From a checkpoint of a small mixture-of-experts model trained on Wikipedia: 10 layers.
Below are experts of layer 6 (counted from 0) of a mixture-of-experts language model. Rows are named gate (a neuron's input weights, with its number), up (a neuron's input weights, with its number), down (a neuron's output weights, with its number) and show model dimensions 192-255. Each number is 128 + 32 x the weight over its row's rms, rounded and kept within 0 to 255.
Before each expert's rows: a language model's description of what the expert responds to. This comes from a sample of Wikipedia text that the model never trained on.

# expert 57
It responds to: The after prepositions. The word the right after a preposition such as of, in, for or to, as in Chevalier of the Legion, for the 1973 season.
gate0 [191  51 135 119 201 119 120 120 159  68 178 127 122 133  94 128 129 152 142 156 114 100  87 141 115 163 124 149 152 124 154 193 100 127 176  30 117 152 112 145  83 117   9 158 119  67 126 166 131 188 132 146 119 124 129 134 128 127 165 101 131  47  89 129]
up0 [ 68 180 129 104 114 130 132 127 106 176 121 148 145 104 139 129 135 144  75 121 114 138 212 109 124  88 153 130 164 140 107  79 117 123 111 163 181 129 150 122 143 178 145 125 148 134  96  66 125 106 124 108 171 128 204 154 128 139 106 187 127 142 128 135]
down0 [101 124 176  56 118 133 117  97 126  97 161 123 127 125 145  96 154  94 128 143 153 129 130 196 124 132 131 156 111 124 132 126 131 121 139 121 155 129 138 116 108 109 161 133 153 113 176 167 113 137 121 118 123 125 164 128  49 130 130 132 126  40 159 155]
gate1 [124  98 135 114  74 129 128 124 120 105 130 120 164 164 129 177  72 169 144 153 118 187  94 111 125  77  62 171 138 133 127 125 139  94 125  87 162 169 163 123 132 128 121 129 129 120 174 141  96 124  49 143 103 103  98  88 151  80 129 115 116 129 112 113]
up1 [107 186 127 126 133 131 144 157 166 128 143  84  94 127 168 107 125 122 122 124 119 128 123 137 101 140 145  38 136  94  65 129 107 138 129 129  61 120 156 168  95 205 126 128 158 171 121 201 114 119 123 133 129  31 118 129 126 126 145 166 134 109 150 152]
down1 [135  92 128 112 138  86 128 159 139 127 123 128 139 143  82 126 174  80 112 129 141 140  94 103 109 131 121 104 136 219 128 110 128  22 127 112 121 137 129 110 113 136 128 133  63  65 127  85  99 122 132  89 119 126 135 110 100 130 141 131 134 204 194 102]
gate2 [113  64 102 128 120  76 139 179 128 197 142 129  87  85 119 109 121 121 122  90 135 174 194 185 127 159 149 134 139 101 103 167 110 132  99 126 190 120 177 149 115  96 124 127 131 168 166 138   0 117 131 174  53 161 127 150 126 123 147 105 131 116 113 152]
up2 [132  71 111 125 139  60 147 195 128 149 140 135  97  67  98 113   1 128 156  80 130 130 192 167 148 124 120 119 132  82 146 152 155 128  59 126 133 122 164 131 128  44 114 114 136 166 143 139  57  56 122 139 120  56 134 187 133 144 130 109 130 119  79 225]
down2 [ 80  90 203 122 158 113 101 156 123 124 136 101 193 119 155 108 161 112 137 123 178 102 137 127 208 100 112 157  92 141 147 203 122  97 148 109  93 158  69 119  91 133  82 144  70 140 121 181 119 190 164 113 136  80 114 121 181  92 125 130 153 115 119 142]
gate3 [138 160  74 142 113 128  79 128  73 185 173  82 186 145 115 121 129 115 124 117  36 118  88 195 123 114 133 128 128 137 116 116  94 143 107 123 129  96 123 125 117 125 115 179 128 122 117 124 125 108 122  45 192  33 136 131 131 129 125 136 169 114 104  73]
up3 [126 114 154 130 139 121 130 131 132 134 130 136 176 147 122  97 114 162 116 159 138 114 160 126  53 105 195 136 103 140 115 135 178  98 177 129 157  86  96 157 116 129 129 155  40 110  65 100 144 166  91 149 105 162 176 128 130 191 121 113  93 128 129 217]
down3 [ 89 129 109 111 128 134 131 130  43 158 148 170 128  97 134 111 127 131 128 130 130 157 126 123 137  80 128 121 122  96 118 128 125 140 133 201 130 162 157  92 143 129 132 114 184 158 148 171 149 122 221  89  72 215  86 140 125  65 143 110 102 155 102  69]
gate4 [114 127 140 127 158 130 106 127 134  98 151 152  74  74 129 116 124 118 112 100  81 196 127  59 126 151  70 110 142 133 217  96 116 115 120  77 110 125 152 111 239  50 113 106  88 136 126 182 104 155  70 128 128 205 128 129 128  56 106 144 119 163 167 162]
up4 [150 133 129 130  56 181 137 109 133 125 189 112  82 173 168 116 128 128 147  82  94 175  91 116 191 128  72 104 220 127 244 121 174 130 128 114 128 112 120  72 168 228 129 134 127 208 203 122  78 159  62 118 159  78 125 132 122 132 124 111 130 125 157 126]
down4 [112 123 152 138 124 131 130 134 194 193 165 188 129  58  67 114 110  95 124 153 121 156 120 131 124 189 112 165 147  80 135 115  89 132  50 190 157 125  96 122 127 164 127 130 104 122 149 174 174 123 100 137 113 127 171 129 148  97 183 125 128 147 131 129]
gate5 [127 130 131 127 187 127  34 130 121  32 110 171 109 118 120 134 125  47  92 128 128 131 145 139 129 129 171  69 110 125 159 137 160 126 121 136 176 121 136 158  30 102 128  57 131 140 183 140  95 156 172 131  79 142 111 128 126  60 186  85 132  82 104 145]
up5 [147 114 118 119 142 123 150 119 171 158 147 102 156 180 155 121  41 178 117 126 162 102 118 114 128  99 107  62 144 124  75 128 138 164 120 126 106 136 157 129 158 120 130 129 162 124 138 115 132 129  95 129 130 132 153 187 128 142 136 144 123 144 164 107]
down5 [119 109 117 140  65 146  78 135 179 130 120 127 186 129 174 145 138 136 126 165  45 110 143 131 132  77 101 121 132 104 115 127 155 134 129 129 108 128  89 104 129 128  65 100 124 171  81  92 128 130 119 153  99  51 223 128 155 145 126 129 102 125 111  86]
gate6 [216 149 127 128 129 139 112 111 154 127 102  92 115 127 111 149 128 120 102 136 120 103 127 117 123 131 131  89  71 126 131  76 125  94  90 152 184 162 123 124 128 127 148  20 130 124 169 121 113 176 144 120 119 127 106  74  61  35 158  95 113 160 124 142]
up6 [ 82  86 122 128 160 136 129 129  92 131 153 151 129 127 134 128  80 124 171 108  82 194 155 124 114 109   8 172 138 132 162 126 183 120 157 136  94  67  85 115 126 132  87 154 102 131  57 128 197 127 108  71 249  82 204  89 148 164 128 143 139 127 139  49]
down6 [ 78 145  92 113 159 123 113 130 141 123 129 204  37  95  91 139 133 121  82 158 154 101 108 125 123 116 117 159  81 208 161 134 147 168 163 109  85  86  99 154 124  91  95 187  72  82 124 140 116 125 105 106 172 129 161 151 200 130 113 123 115 195 132 138]
gate7 [127 127  94 112 127  93 106 128 128 199  64 117 109  94 150 129 131 149  68 129 132 130 167 159  68  98 121 122 130 132 166 134  65 176 128  83 147 144 122 126 139 132 115 129 130 155  70 152  71 128 141 132 153 136 142 143 138 130 169 142 121  92 118 161]
up7 [137 101 135 129 173  79 136 153 121  80  33 115 122 151  66 125 100 159 129  90 129  72 138 115 132 131  97 147 126 151 113 117 124 153 124 140  83 156 125 115 124 129 143 127 128  89  92 139  77 125 101 145 128  92 147 102 169 128 129 136 126  80 111 128]
down7 [108  97  44 130 175 175 128  99 126 130 130 120 136  91 140 149 130  86 121 126 119 126 127 186 122 138 124 146 139 132  83 136 111 136 157 133 153  48 153 128 135 130  97 188 153 121 110 146 144 144 113  69 149 135 130 142 148 125  94 178  87 149 194 124]
gate8 [126  85 108 150 138 136 148 106 134 138 152 137 107 115 130 129 130 124 159 131 114 125 150  56 130 144 173 160 125 175 155 121 129 155 176 109 108  98 130 113  83 165 126 134 123 113 151  93 102 122 160 127 254 124 138 126 110 149 123 160 133 121 117 166]
up8 [134  54 118 169 167 140 104 140 150 150 130 139 125 122 129  80  86 107  95 123 125 157 137 128 123 136 113 209 125 167  64 149  63  94 155 127 104 114 137 154 144  45 159 133 128 114 190 128  86 161 150 121 171 149 122 143 130 125 139 157 154 158 129 129]
down8 [ 68 174 132 221 136  80 139 164 128 173 121  90 127 143 104  76 165  53 155 112 121  65  86  95 144 156 116 126 160 128 131 112 126 169 100 128 135 159 141 157 143 127 113  53 126 166 113 130 118  65  77 127 131 130 137 127 127 130 141 136 129 114 120 120]
gate9 [121 115 125 142 152 127 134 108 171 125 128 114 125 111 123  64 117 117 128 156 152 178 137 108  95 128 157 122  93 106 130 128 123 155 127 153 122 117  82  15 136 140 101 142  92 133  64 154  30  56 193 128 128  84 111 178 145 141 146 125 130  88 195 142]
up9 [126 134 167 125 141 126 125 174 128 127 110 131  64 145 175 135 110 154 149 216 134 121  49 127 126 141 132 125 175 132  98 128 141 128 141 148 103 128 158 159 135 128 125 130 152 150 128 126 143 130  75 126 143 219 131 151 129 134  99 123 128 122 107 128]
down9 [114 146 150 114 117 159 127  84  81 125 131 173 126 164 128 129 157 191 122  91  67 114 128 141 128 173 134 161  94 138 127 103 129 104 188 134 157 104 123 120 124 121 132 180 190 135 124 136 132  93 108 130 150 126 100 123 127 190 120 178 150  97 130 122]
gate10 [145 131 126 123  44 135 153 124 133 180 118 116 147 176  94 112 186  86 128 153 173 120 137 170 131  74 108 114 165  67 110 125 105 127 132 138  95 246 121 156 114  52 104 180 130 127 133 105  66 119 128 129 132 123 108  79 134 119 119 132 169 140 116  96]
up10 [102 120  62  97 129 145 120 139 128 104  90 130 123  92 131  80 127 110  41  75 128 125 131  57 134 134 233 120 185 195 128  79 137 143 102 134 138  71 113  94 128 145 145 130 189 128 134 159 149 169  59 133 105 145 187 150 117 130 148 127 128 127 126 145]
down10 [123 131 159 150 122 153 124 112 122 105 129 122 114 203 239  80 134 102 134 163 104 101 125 108 126 128 168 151 128 124 137 135 141  88  89 173 130 131 118 180 135  73 127 127 156 163 140 116 194 123 161 151  77 115 120 124 141 130  95  92 117  96 116 100]

# expert 18
It responds to: Dates with months. Month names and the preposition on in date phrases, such as born on March 15, on May 7, in November 1948.
gate0 [ 92 125 131 128 122  83 130  57 136 119  92  99  33 127 122 146  67 105 141  91  77 230 129 115  83 157 115 109 136 118 161 126 145 135 134 129 118  94 144 128 129 129 127  96  84 130 148 125 186 134 183 135 125 121 113 130 161 155 153 127 134 124 179 133]
up0 [158  76 126 126 113  75 114 117 106 102 164  86 105  41 110 163 174  90 186 114 110 128 123 164 147 185 111 116 102 104 163 131  83 132  89 128 134 153 127 105 162 128 172  96 173 124 127 128 138 131 131 108 139 124  97 137 105 159 142 147 182  60 116 123]
down0 [121 135 149  92 121 206 130 123 125 129 138 144 153  92 131 120 130 136 122  93  53 115 117 142 153  63  95 167 130 173 124 103  91 129 149 128 138 123 109 161 126 142 135 148  74 169 140 154  99 116 140 123 105 111 100 146 125 186 104 107  80 106 129 114]
gate1 [109 137 128 124 111 124 128 117 124 133 112 138 154 179 122 124 132  99 135 122 130 110 107 130  89 115  99 107 124 156  64 113 134 129 137 172 106 128  98 124 123  92 128 133 135  88 132 156 134 131 147 106 122 128 130 115 108 129  73 107  95  52 114 141]
up1 [161 139 116 149 135 130  72 141 118 106 102 109 213 131 132  73 129 125 177 134 184 117  12 112 113  91 108  40 126 151 127 132 149 128 128 148 129 137 113 115 129 140 130 177 122 102 127 129 134 142 132 100  80 132 156 129 124 127  69  86  62 124 126 128]
down1 [194 181 199 232 121 161 159 123  99 135 129 105 146 129 114 130 128 116 102 132 133 124 130  77 128 130  45 118 153 132 134 119  44 153 135  99  87  81  98 127 139 126 142 110 129 143 122 128 125 138 141 127 140 185 130 113 160 128 102 108 114 137 107 118]
gate2 [ 87 156 163  66 154 125 104 111 131 129 149 148 140 120 112 114 127 150 131 126  51 112 124 142 134 137  64 140 114 157 128 142 108 129 140 133 125  95 110 124 147 247 158 100 119 113 210 127 130 121 123 148 141 160 112 108 117  60 131  60 162 124 102  78]
up2 [138 140 124  91  61  67 132  59 128 128 128 128 153  89 147  80 125 109 140 130  90 152  77 117 171 156 102 150 131 135 143 123 117 109 124 120 153 130 128 135 169 127 128  86 123 130 147 133 121 131 136 120 130 125 126 105 115 142 164 124 111 125  66 109]
down2 [128 128  80 153 122 143 148 142 155 151 104 135 115 130 108 221 164 163  99 119 121  89 209  67  32 130 133 218 121 127 147 121 167  92 123 130 119 124 118 154 128 186 129 135  82 127 147 154 194 125 143 124 150  48 145 146 118 102 108 128 133  94 109 120]
gate3 [ 68 131 142 104 119 118 101 104 166 126 119 140  56 183 128 129  86  92 109  69 180 154 107 138 122 124 175 123 193 149 154 162 139  81 255  79 111 128 141  91 213 131 129 101 134  67 126 134 130  65 128 129 190  84 177 128  98 132 150 133 140  35 153 160]
up3 [ 89 152 129 130  26  88 112  76 129 107 141 131  66 128 133 155   0 132  89  31 124 139 120 134 138 106 225 126 127 119 133 119 168 129 223 141 120 128 125 124 140 134 199 136 150 101 124 140 127  84 142 115 123 136 124 134 130  76  74 126 157 176 127 151]
down3 [142 120 133 174  71 201  57 109 146 128 156 100  99 180 133 130 129 120 246 178  87 132 190 118 156 128 125 110 140 120 117 133 104 113 143 119 118  99 138 131 136 118 120 128 138 161 112 144 133 121  99 204 138 129 129 126  94 173 110 134 114 167 128 129]
gate4 [143 119  95  65  94 125 128 122  76 132 126 145 115 153 135 145 139  89 140 125 125 121 128 107 181 112  92 177 132 123 103 130 120 154 130 135 115 127 129 139 143 103  92 129  83 142 171 109 149 132 108  61 118 125 114 125 130 103 152  44  97 135 139 105]
up4 [125 129 124 119 149 104 115  91 134 115 121 142 151 131 131 130 150 137 181 114 138 174  95 210 131 194 124 129 130  89 126 138 128 119 161 119 139 123 143 119 120 165 139  89 130 126 128 118 138 119 130 116 124 105 113 132 195 129 122 139 183 113 158 107]
down4 [103 124 127 162 136 130 130 147 126 190 106 137  88 130 131 120  51 150  64 131  84 126  90 124 127 132 118 144 127 125  72 102 146 120 201 124 132 130 122 130 186 132 102 131 182 140 126 133   0 117 138 125 100 123 151  93 131  94 102 140 120  76 128  96]
gate5 [  0  79 138 128 150 124  86 135 133  64  61 112 127 131 127 100 120  81 161 124 135 137 132 130 177 128 181 103 129 134  96 120 126 149 165  92 120 167 148 135 181 101 121 134  99  86 121  79 126 128 136 128 135 129 140 115 172 132 146 110  18 164 134 134]
up5 [ 12 106 124  82 134  71 100 127 131 120 121 127 107 139 141 105 126 123 173 122 134 142 131 149 173 130 199  64 106 143 128  56 123 149 128  90 144 159 166 133 177 120 165 134 127 112 130 113  55 126 131 127 129  89 116 103 139  36 129 134 101 141 128 169]
down5 [ 79 115  77 189  84 134 130 113  86 130 133 120 100 123 162  95 105 119 181 131 189 127 128 131 111 137 140 126 128 122 169 141 140 127 106 127 132 106 129 136  65 127  60 128 150 142 150 132 122 134 137 202 108 129  94 160  93 134 136 127 104 133 168 138]
gate6 [ 89 143 211 123 136 125 159 130 137 100 146 122  80 115 110 112  68 125 137  96  58 191 122 123  70 128 100  66  79 148 129 124 189 158 114 156 141 126 189 130 166 108 144 152 166  65 174 122 125 235  46  66 139 124 166 146 105 134 182 116 127 168  93 113]
up6 [132 187 112 120 144  74 125 156 159 167 136 135 122 122 121 130 140 113 104  62 146  78 170 139 136  16 124 158 140 115 135 148 121 125 141 128 133  85 142  70 126 120 130 124 134 142 120  79 117 132 127 145 161 138 131 118 125  97 131 193 153 124 198 124]
down6 [190  89 129 128 121 140 129 127 117 155 139  22 140 191 128 131 122 131 168  74 120 107 147 121 128  94 155  96  83 105  92 112 127 162 145  91 128  92 135 102  74 143  95 126 128  74 121 106 137 127 174 107 142 160 146 127 132 134 108 116 165 108  61 119]
gate7 [221  59 152  62 112  62 128  62  37 134 128 145 117 122  79 182 130 126 127 128 128 119 130 118 130 133 125 156  49 141 159 129 110  77 167 134 127 117  93 142 161 127  86 178 126 167 127 135  74  96 111 133 146 106  12 130 178 141 120 145 200 103 139 154]
up7 [ 99 109 188 130 105 145 119 128 117 128  56  87 202 161 150 148 143 125 125  78  61  99 107 124 121 124 147 104 124 128 115 165 127 132 123 145 138 179 115  88  77 195 148 129 133 131 162  70 116 160 130 116 121 133 255 128 116 111 142 113 114  74  96  77]
down7 [120 125  93 155 138 127 128 132 116 100 137  85 120 134  94  81 125 133 121 113 150  89 140 112 102 151 144 172  86 131 113 125 114 132 127 130 113 137 111 127 126 137  93 135 141 127 133 140 108 128 128 202 185 147 129 130 117   9  99 148 199 139 138  94]
gate8 [194 135 147 134 150 119 119 100 140 168 123 179 140 184 142 126 181 140 115 148  81 160 112  25 131 161  92 113 127 139 111 129 122 113 142 129 116  77 155  93 145  86  67 119 101 128 176 205  64 151 136 112  89 219  84 122 129 128 129 130 104 184  36 178]
up8 [152  93 140 133  82 136 133 131 118  39 135 132 116 153 139 122 128 113 125 136 165 132  72 138 115  64 148 117 127 154  80 128 134 149 157 159 116 130  90 133 124 106 120 119 148 133  39 112 149 122 137 154 138 129 134 115 119  59 134 161 116 107 115 134]
down8 [130 203 103  79 121  99 125 148  81 175  86 133 100 131 123  81 128 184 111 130 170 119 125  83  99  86 130 120 138 108 136 168  83 123 117 141 114 255 117 131 169 126 130 149 101 165 130 127 114 109 126  16  73 136 186 166  71  88 106 126 135  59 131 157]
gate9 [114 128 127  60 127  94 100 127 127 128 149 134  75 134 182 127 125  94 129 109  65 135 173  63 126  46 167 109 228 110 109  54 111  98 134 147 120  98 138  79 147 116 137 147 136  89 133 172  67 119 107 127 176 134  42 108 127 140 144 141 140 124 134 129]
up9 [179 124  65 117 110 127 170 115 118 130 154 136 114 135 133 127 141  70 104 155 133 124  82 125  95 146  93 224  61 103  42 214  40 125 120 118 132 136 127 122 166 107  78 110 131 128 109 145 110  68 162 139 118 129 203 130 132 125 127 129 135 128 127 146]
down9 [136 128 105 184 128  97 128  62 200 118 133  65 200 125 111  86 118  72 130  53 134 164 219 170 149 133 165 128 203 139 161 141 150 185 160 147  71 125 128 113 174 117 136 170  69 126 153 138  99 180  91 133 155 155 119 105 110 167 144  95 127 113 129 130]
gate10 [112 111 141 122 175 110 173  91 165 122 130 154 125 115 128 132 137 129 177  97 139 129  75 179 134  77 205  89  47 127 132 124 112 150 138 134 157 141  90 142 104 147 221 141 112 110 153 101 137  86 130  99 129 109 130 140 116 132 127 135 126 119 132  97]
up10 [158 104 132 133 147 169 133 120 162 171 115  86 127  80 160 126 128 132 105 134 134 119 138 150 108 166  87 146 184 126 152 127 196 131 141 141 137 124 128 118 134 149  90 145 104 131 124 184  97 134 126 148  96 183  64  65 159  93 123 127  74 128 130 127]
down10 [130 131 106 176 163 116 225 113 139 163 190  24 222  92 137 141 119 152 135 145  46  80  45 174 131  80 102 131 130 112 109 104 133  95 116 138 145 150 110 148 126 122 132 117  58 112 141 124 100  27 140 116 131 125 120 151 107 148 123 138 131 163 108 112]

# expert 28
It responds to: Linking prepositions. Prepositions tying a noun phrase to its complement in expository prose, mostly "of", also by, for, to, between, using.
gate0 [121 191 125 128 175 123 123 127 130 190  96 136 153 125 196  89 120 194 150 120 126 123 129 163 117 130 154 116 132 147 130 101 233 131 122 111 113 142 172 180  45 119  36  78 130  87  93 125  84 157 129 132  42 118 128 128 111 128 141 124  57 190  90 130]
up0 [132 159 117 125 133  68 202 128 128 144 191 144 116 146 144 128 146 140 124 113 142 114 112 140 121 138 130 144  91 129 128 131 141 131 102 143 142  58  96 124 126  58 115 120 104  56 119  78 124 126 128 133 128 156 207 117 125  90 137 177 110 159 155  92]
down0 [150  97 100 129  99 160  72  69 127 177  79 181  97  68 138 127 172 110  78 130 137 162 126  69  98 130 140 128 130 137 135 133  75 151 123 216 141 151 130 129 222 127 137 139 183 154 100 140 146 121 167 139 117 127 118 131 134  64 117  40 140 124 148 128]
gate1 [128 172 131 138  93 130 153 109 148 133 150 120  63 118 196 114 186 123 124  81 131 128 173 160 125 179 159  78 137  83 140 139 121 122 177  84  70 117 160 139  27 147 108 147 134 134 144 114  89 134 183 127 156 105 151 115  55 135 133 132 132 134 204 122]
up1 [125 106 152 135 143  53  80 133 144 141  78 142 136 201 121 145 139 127 123 133 126  50 130 123 128 164  95  86 103  72 144 132  67  78 154 133 133 126 126 222 129  70 153 133 128  87  95 113 181 132 101 112  33 104 159 120 172  78 167  37 114 185 130 126]
down1 [135 137 101 149 141 134  95 100 194 182 122 154 108 134 161 135 201 111 133 102 123 105 126 128 136 127 111 135 106 120 100 108 201 118 121 129  93 148 157 204 112 119 100 203 159 218  96 190 204 132 161 118  91 157 131 112 131 127 134 129 117 136 134 163]
gate2 [140 124 146 113 111 115 117 108 164 110 136 181 126 133 124 196 114 116  79 165 127 169 125 141 118 177 168 132  67 124  91 134 169 120 124 180 143 142 140 115  63  76 128 117  97 186 154  92 129  94 219 128 127  80 122 147 254 124 134 106 131 127 129 125]
up2 [186 137 160 123 182  81 124 142 129 131 141 128 179 136  84 206 109 115 131 221 132 232 119 101 185 138 148 134 195 156 128 130 200 109 146 154 132 157 136 132 120 115 150 130 148 147 187  87 184 127 144 124 171 138 123 166 143 119 115 131 169  51 129 139]
down2 [128 136 128 135 211 147 133 111 149  53 130  95 143 127 128 117  89 138 128 125 122 128 130 129 129  66 130 148 105 123 110 147 147 154 117 130 160 130 185 123 132 110  90 255 167 131 105 123 125 154 126 137 103 122 131 132 153  80 188 147  82  91 153 130]
gate3 [112 137  79 131 112 123 180 124 125 149 114  94 139 112 143 128 169  78 116 102 129  23 145  96 127 160 118 112 106 133  84 127 141 170  69 156  74  75 139 128 101 105  95 193  57  82 126 125 168 119  49 142 153  92 133 145  85 162 116  60 150 136 135 128]
up3 [160 129 169 132 129 126 125  77 141 133 126 173 121 135  84 136  32 190 128  99 135 142 155 127 175 126  75 186 100 117 132 129 139 130 139 114 130 126 123 120  79 198 129 108  86 118 173 118  73 143 124 133 121 154 134 130  90  68 126 145 148 120 151 127]
down3 [148 186 125 114 144 118 146 111 127 138 159 128 222 131 132 114 129  86 128 105  79 144 125 103 130 137 117 126 122 123 128 133  57  78 137 116 131 175 118 167 128 169 158 137 102 117 124  94  93 123 151 146 127 103 129 129 147  79 186 141 124 142 143 124]
gate4 [ 82  87 166 115 187 154 148 103 109 114 128 108 127 122 119  89 130 110  68 133 145 103 139 129 175 145 239 137 111 128 146 131 118 131  79 110 128 144 116 155  70 134 145 146 161 106 126 154 133  99 146 100 119 108 101 190 161 139 104 132 107 142 150 115]
up4 [118  93 136 122 100 115  70 128 143 130 145 111  65 116 106 193 121 151 129 145 129  71 104 121 115 180 109 143 110  99 109 176 138 129 112 126 140  69 122 123 159 134 100 133 105 155 127  94 138  13 131  86 103 231 170 125 175 107 228 119  94  95  92 132]
down4 [102 100 155 132 127 161 173 108 119 106 148   9 122 136 141  88  70  99 132 119 213 106 136 142 147 130 120 194 160  93 174 179 121 136 131 184 244 171 156 112 136 136 130 125 122 112 178 176 161 140 133 124 135 135 179 141 104 214  67 136 129 120 126 160]
gate5 [117 117 128 125  88 147 131  70 102 113  69 106  45 115 151 146 160 100 116 128 127 157 107 151 121 136 119  60 177 131 130 121 129 183 117  98 211 182 148 131 176 128 136 158 171 137 182 145  81 133 151 129 131 153 108 107  86 116 138 184 133 178  67 147]
up5 [147 151  82 177 126 115  85 126 144 128 138 120 203 125 126 189 144  78 129 132 185  91 117 117  75 126  91 146 180 126 128 127  83 143  78  78 116 121 186 102 116 134  91 157 142 132 177 132 143 152  91 147 103  91 109 148 129  61 104  75 174 147 138 109]
down5 [166 110 137 190 118 106 143 148 127 126 183 102 187  84 188 124  98 130 127 127 153 127 112  73 114 192 140 142 148 132  96 126 109 232 175 108 140 183 168  65 186 115 132 142 131 137  57 129 123 186  72 175 124 126 131 125  84  70 127 129  79  89 144 132]
gate6 [131 130 127 100 134 133 146 127 176 223 138  90  25  70 128 132  72 105 115 124 127 117 141 114 145 122 198 120 114 130 114 140  74  80 166 144 130 111  95 165 122 163 143  47 113 121 129 178 156 220 147 129 128 190 198 100 117 140 103  94 134  93 123 123]
up6 [127 130  85 119  80 148 128 123 128 134 127 107 129 113 127 119 134 150 130 140 126  93 120 133 149 127 179  73 128 155 119 126 152 125 122 151 125 133 150  15 168 136 146   0 168 126 122 155 139 163 140  91 144 126 131  95 115 137 121  88 131 144  58 135]
down6 [193 123 149 195  89 162 170  57  86 129 107 110 111 128 131 128 154 125 130 134 131 161  74 146 116 215 123 124 186 133 138 137 153 204  97 138 143 128 132 137 119 115 155 151 134 127 134 127 128 147 133 132  95 128 123 105 119 128 135 135 174 108 126 129]
gate7 [ 85 134 134 115 134 118 172 129 149 129 116 140 142  94 149  91  76 129  63 108 124 123 124 129 129  47  98 120 166 122 135 109  95 183 126 204 114 148 131 139 126  94 132 128 135 143 127 129  91 115 148 176 112 128 132 135 168 106 133 128 127  95 114  83]
up7 [148 157 129 108 116  94 125 149 114 123 126 161 140 119 131  81 187 129 161 167 146 125 129 169 122 231 126 221  88 143  96 140 157 128  60  78 122 134 141 128 127 106 128 118 118 101 207 124 126 125 131 133 132 105 118 126  97 121 125 119  61 151 125 151]
down7 [113 124 179 127 103  75 221 101 120  46 144  85 192 133 125 139 167 130  73 114 135 100 128 100 128 122 213  85 130 155 109  42 111 167 131 105 194 128 142 127 156  87 131 130 122 144 109  41  58 126 133 167 106 126 148 196 115 158 158  93 155  98 108 207]
gate8 [118 129 140 124 113 134 126 128  64  88 192 110  30 132 150 183 130  68 108  80 114 144 164 141 113 123 179 136 125 129 126 120 120 120 110  22 132 154 119 123  64 104 114 140 112 127 165 130 134 117 120 138  86 102 132  76 136 135 158 102 176 139 123 185]
up8 [100 158 153 130 132 128 127 158  69 141 127  79  14 142 173 183 103   6 120  88 130 129 127 131 114 128 192 152 111 156 127 124 109 123 114  97 198 135 121 138  74  79 108 191 153 135  89 127 128 120 127 135 122 131 124 141 125 127 128 120 129 158 111 150]
down8 [122 173 166 129 141 109 197 128 123 144  92  99 139 138  91 109 156 148 127 162 144 126  89  94 129 158 110 128 131 110 122 133 118 134 144 130 109 142 137 203 118 162 166 184  90 142  43  54 133 129 104 127 137 109 174 133 144 153 128 116 127 117  90 128]
gate9 [132 123  34 139  60 131 124  64 131 133 136 128 129 115 136 178  92  97 120 120 100 124 137 128 123 132 108 132 175 128 141 121 153 138 136  91 102 106 142 119 102  65 103 100 128 129 148  97 121 203 148 105  87 171  98 109 115 106 163 141 122  85  73 129]
up9 [133 179 212 116 149 177 129 136 125 135 101 114 120 108  96 102 131 130 135 103 134 145 120 133 132 123  17  94 124 128 139 132 147 130 128 132 137 132 127 128 120 128 212 185 223 177 135  95 139 130  98 143 130 118 129 137  39 135 104 113 158 131 191  91]
down9 [114 102 153 129 153 158 133 224 144 138  85 116 121 126 129 132 121  87  78 120 178 111 151 175 127 114  60 167  75 153 106 132 122 127 236  56 137 148 162 116 145 127  10 167 232 131 110 115 141 127 121 130 114 128  69 110 153 118 131 123  64 128  84 148]
gate10 [121  34 137 114 126 133 103  95 106 145 123 124  63 125 111 158 158 114 119 129 128 126 131 129 168 179 112 140 143  83 120 132 129  47  73 182 154 115 160 116 161  92 128 127 155 106 134  98  80 123  78 146  84 122 129 183 123 146 125 107 148 135  82 120]
up10 [ 89  82 156 130 152 138 116 121  49 127 134 216 117 129  98 172 196 115  34 160 131 175 109 165 129 140  67 134 169 197 136 143 115 134 189 218 123  39  94  84 116 107 128 106 117 128 111 121 132 120 155 175 198 118  82 129 113 178 136 210 180 146 143 147]
down10 [111 205 116 135 132 116 126 110 137 149  96 191 145 146 102 112 123  73 117 164 164 153  34 140 123 133 131 115 115  70 119 133  30 121 184 175  20 158 141 162 151 111 130 134 165 127  84 170 160 154 119  76  73 124  46 171 150  72 104 109 105 158 114 103]